config.yaml
activation: "geglu"
moe_layers: [2, 3, 4, 5, 6, 7, 8, 9, 10, 11, 12, 13, 14, 15, 16, 17]
normalize_top_k: false
balance_loss: 0.00356
balance_bias: false
router_noise: 0.3
init_std_router: 0.0195
lr_router: 0.000357
norm: "rmsnorm"
norm_eps: 1e-06
tie_embeddings: true
optimizer: "soap_variant"
beta1: 0.95
batch_tokens: [65536, 131072]
Below are experts of layer 4 (counted from 0) of a mixture-of-experts language model. Rows are named router (the router's row for the expert) and show model dimensions 0-63. Each number is 128 + 32 x the weight over its row's rms, rounded and kept within 0 to 255.
After each expert's rows: a language model's description of what the expert responds to; "gets" lists some tokens that make up at least twice as much of what it gets as of all text. This comes from a sample of Wikipedia text that the model never trained on. Tokens count by the router's weight.

# expert 2
router [178 103  99 135 102 120 151 123  96 100 121 119 138  79  87 113 141  98 171 109 119 140 124 165 160 133 147 128 125 121  66  88 194  70 131 150 137 142 115 176 153 104  76 118 101  96  75  67 117 103 154 154 128 147  89 129 141 122 127  98 147 103 103 114]
It responds to: Markup and line breaks
gets: "-", "|", ".\n\n", "=", "\n", " |\n"

# expert 9
router [126 130 101  86  93 147 104 147 103 114 128 118 104 137 106 105 118 103 115  90 151 120  99 126  94 165 192 122 118 171 144  60 157 142 152 103 122 118 144 115  78  65 172  75  88 131 171 111  90 156  94 137 147 196 115 182 150 127 136 116 180  87 115 104]
It responds to: Table and stats punctuation
gets: "–", " |", "-", " (", "0", " /"

# expert 7
router [133 132 137 137 172  81 195 130 123 116 147 143 191 115 136 169 112 171 143 176 183 135 113 144 105 128 143  90 124 113 108  99 106 123 129 173 176 114  77 140 163  89 122  89 112 113 143 149 141  71 132 132 126 114 176 174 118 161  82 138 179 184 123 104]
It responds to: Determiners and articles
gets: " the", " The", " a", "The", " two", " which"

# expert 22
router [135 143 139  75 102 126  68  91 168 109 131 139 142 134  94 105 126 124 131 142  95 117  81 104  98  97  96 132 139 145 152 215 167 121 130 145  95 152 186 121 154 145 145 147 114 157  97 141 106 165 138 144 126 131 145  56 136 120 153  97 132 145 109 101]
It responds to: List bullets and field labels
gets: "-", "|", " -", " Country", " Production", " Language"

# expert 20
router [125 130 138 171 104 163 105 114 139 117 107 129 189 144 142 165 108 150 134 105 126 104 135 106 142 170 121 103  86 143 113 100  76 112 131 144 154 111 104 164 115 130 118 107 150 117 173 140  42 156 132 148 142 118 117 136 131 131 121  96 148 145 122 192]
It responds to: Prepositions after verbs
gets: " a", " for", ":", " in", " as", " at"

# expert 16
router [159 128  85  72 134 108 121  85  85 114 110 130 133  97 126 174 164 113 174 162 106 156 102 167  87 122 113  91 118 151 126 118 127 129 126 155  90 156  88 139 112 142  90 125 209 144 141 144 146 142  94 131 184  75 111 175  87 139 108 160 166  95 145 128]
It responds to: Space before numbers
gets: " ", "10", " $", "11", " £"

# expert 18
router [149 136 132 168 128 122 131  77 131 130  85 144 173  89 103 147 168 134 185 134 114 106 130 144 141 165 132  98  99 159  65 153 101 156 118 132 132 145 163 123 118 205 115 126 113 116 172 115 143 149 163 145 108 139 132 146  80 115 134 124 137 139 118  63]
It responds to: Taxonomy and "in"
gets: " in", ":", " (", " species", " In", " family"

# expert 5
router [119 132  94  83 175 113 150 120  91  99 171 155 133 112 197 164 185 157 126 117 153 132 182 130  95 152 112 117 121 142 162  91 160 149 134 125 146 102 137 101  96 106 156 110 162 118 106 105 142 111 162 134 164 118  52 114 145 125 147  62 126  92 133 166]
It responds to: Additive adverbs, biography connectives
gets: " also", ",", " where", " then", " New", " addition"

# expert 21
router [145 145 111 136  82 145 198 160 119 175 146  90 129  96 186  56 123 105 107 127 163 114 143 144 165  88  67 157 157 148 142 114 101 173 107 123 149  87 150  86 157 155 125 179  85 159  87 178 151 104 162  62 142 133 109 106 147 125  99 135 155 148 132 136]
It responds to: Word-initial letters after quotes
gets: " \"", " c", "S", "C", "T", "P"

# expert 43
router [172 130  75  78  47 166  35 105 111 115 130 132 184 143 109 161 164  89 195 112 159 123 150 100 133  95 129 146 101  80 156 169 123 136 138 172  98 179 113 131 124 163 113 138 165 107 115 113 117 166 153 169  96 108 134 156 151 134 164 120 166  85 105  85]
It responds to: Clause continuation tokens
gets: ",", " and", " was", " |", " is", ")"

# expert 10
router [117 134 122 149 136 138  66 130 151 119  59  75 160 151 117 190 132 107 102 128 156  95 173 159 120 114 166 205 124 104 114 151 180 142 136 158 137 153 133 194 121 107 120  88 127  80  56  76 119 148 149 102 136 149 157 143 144 166 126 113  90 161 166 166]
It responds to: Infinitive to, place suffixes
gets: " to", " for", " County", " on", " with", " against"

# expert 31
router [135 120  77 203 129  98 143 107 131 115 173 144 129 114 130 148 141 129 132 110 132 118 132 145  94 155  58 106 118 115  97 136 102 126 160 109  89 182  94 156 163 117 101  97 109  91 106  88 146 146 141 155 185 143 145 109  96 127 118 116  72 146 130 125]
It responds to: Prepositions after verbs
gets: " by", " of", " to", " from", " in", " with"

# expert 13
router [ 98 118 144 125 116 133 116  98 155 138 147 177 113  84 105 134 135 141 105 139 110 115 165 176 111 124  43 125 141 160 125  83  82  72 121 130 141 162 156 148 158 103 144 159 178 143 151 106 127 105  98  95 152 107 127  99 141 122 117 156 113 113 147  98]
It responds to: Year prefixes and dates
gets: "20", "19", "|", "18", " ", "17"

# expert 29
router [146 137 216 125 110 119  98 137  99 129 101 169 161 189  93 141 129 198  84 124 135 174 142 165 113 123 107 140 131 153 121 102 151 152 124 172 201  52 121 127 175 161 159 124  97  96 201 170 186 160 152 100 154 116  76 148  94 133  79 177 110 137 182 136]
It responds to: Function words in titles
gets: " of", " |\n", " the", " \"", "\n", " The"

# expert 26
router [ 91 143  87 151 106 151 155 133 168 122 117 151  82  65 116  92 133 105 148 161 135 116  87  72 149 179 120 132 100 130  88 139 178 130 130 142 173 114 124 163 166  84  86 161  91 112 158 144 179  97  83  81  98 134 127  74 112 116 116 130 106 147  87  95]
It responds to: Digits in numbers
gets: "0", "00", "5", "2", "8", "9"

# expert 15
router [ 48 126 125 124  56 136 184 117 132 139 125  84 125 166 148 151 127 118 174 107 163  77 136  69 106 122 149 134 115 136 152 133 105 157 126 138  68  63  73 140 111 123 144 138 127 146 135 103 176 180  92 109 120 166 157 114 143  98  91 145 108 104 130  64]
It responds to: Sentence ends and headings
gets: ".", ".\n\n", "==", "===", ".\n", "\n\n"

# expert 44
router [161 123  69 181  65  89 109 125 111 137 105 123 169 125 173 167 142 100 128  90 153 117  88 132 109 241 148 132 145  36 158  94 162 160  97  79 147 132 134 127  79 184 152 137 121 126 105 108 107 148 136 146 112  96 148 139 179 158 132  59 140  73 130 119]
It responds to: Auxiliaries, pronouns, possessives
gets: " was", "'s", " is", " were", " he", " his"

# expert 40
router [143 112  81 128 161 112 111 109  91 124  86 155 127 152  68 137 169 101 206 148  81 126 107 110 139 102 121 107 120 126 143 171 148 135 111 108 137  98 127 180 142 157 114 157 135  81 164 107 219 139 105 167 120  64 157 117 158 127 133 136 140  94 132 139]
It responds to: Table cell separators
gets: " |", ";", " John", " William", " –;", " —;"

# expert 33
router [137 122 129  86 127 106 147 111 116 137 179 177 135 166 145  80 157 115 107 138  92 188 149 111 116 108 206 132 122 159  99 156 172 110 113 131 125 163 130 176 127 105 129 215 162  98 187  58  88 116 158 163 185 200 103 141  94 108 126 157  67 123 127 127]
It responds to: Digits and mid-name fragments
gets: "1", "2", "3", "0", "4", "6"

# expert 3
router [148 144 155 109 103 146  55 142 115 128 107 121 140 108 175 147 145  91 121  99 156  80 153  71 131 151 137 116 166 151 160 135 126 189 172 143  89 160 109 172 153 145 141 153 129 114  48 102 128 131 128 158  85 169 124 133 189 110 137 119 168 130 153  98]
It responds to: List separators and conjunctions
gets: ",", " and", ")", ";", " or", "),"

# expert 30
router [143 125  78 125 136 128 110 116 106 134 148 171 161 100 150  56 159 125 180  63 103  58 170  94 138 125 142 161  94  99 117 197 130 111 100 161 125 105 163 124 102 136 138 153 187 142 120  48 141 120 159 126 173 108  57 105  79 123 157 103 110  53  97 100]
It responds to: Word after "as"
gets: " well", " was", " a", " were", " and", " part"

# expert 8
router [172 113 102 163 172 157 107 129 114 112 162 130 135 123 142 151 154 171 127 144 104 135 134 107 133 142 139 123 130 179 121 108 101 125 125 154 170 103 115 134 115 185 170 107 112 156 113 193 215 133 131 123  83  91 161 104  96 156  83 206  89 127 119 119]
It responds to: Partitive "of"
gets: " of", "%", " |\n", "ing", "0", " place"

# expert 4
router [149 118 144 164 160 140  82  99  79 130  99 164 142  87 167  92  93 108 189 108  87 129 103 128 170 111 167 192 121 138 124 131 175 149  87 173 130  65 117 128 141 179  98 192 124 148 165 171 131 135 133 146 102 141 175 184 132 147 141 152 119 124 107 190]
It responds to: Comparative "than"
gets: " than", " as", " the", " to", " from", " later"

# expert 14
router [164 114 159 133 137 148  73 111 104 109  91 155 114 119 115 116 153 161 136 100  89  91 133  84 124 125 102 139 131 113 157 178 148 147  60 125  96  71  96 177 109  80  43 129 162  94 127 120 159 163 169 120 137 126 133 177 126 146 114  90 103 111 162 128]
It responds to: Opening parentheses
gets: " (", ",", " |", "\"", " –", "("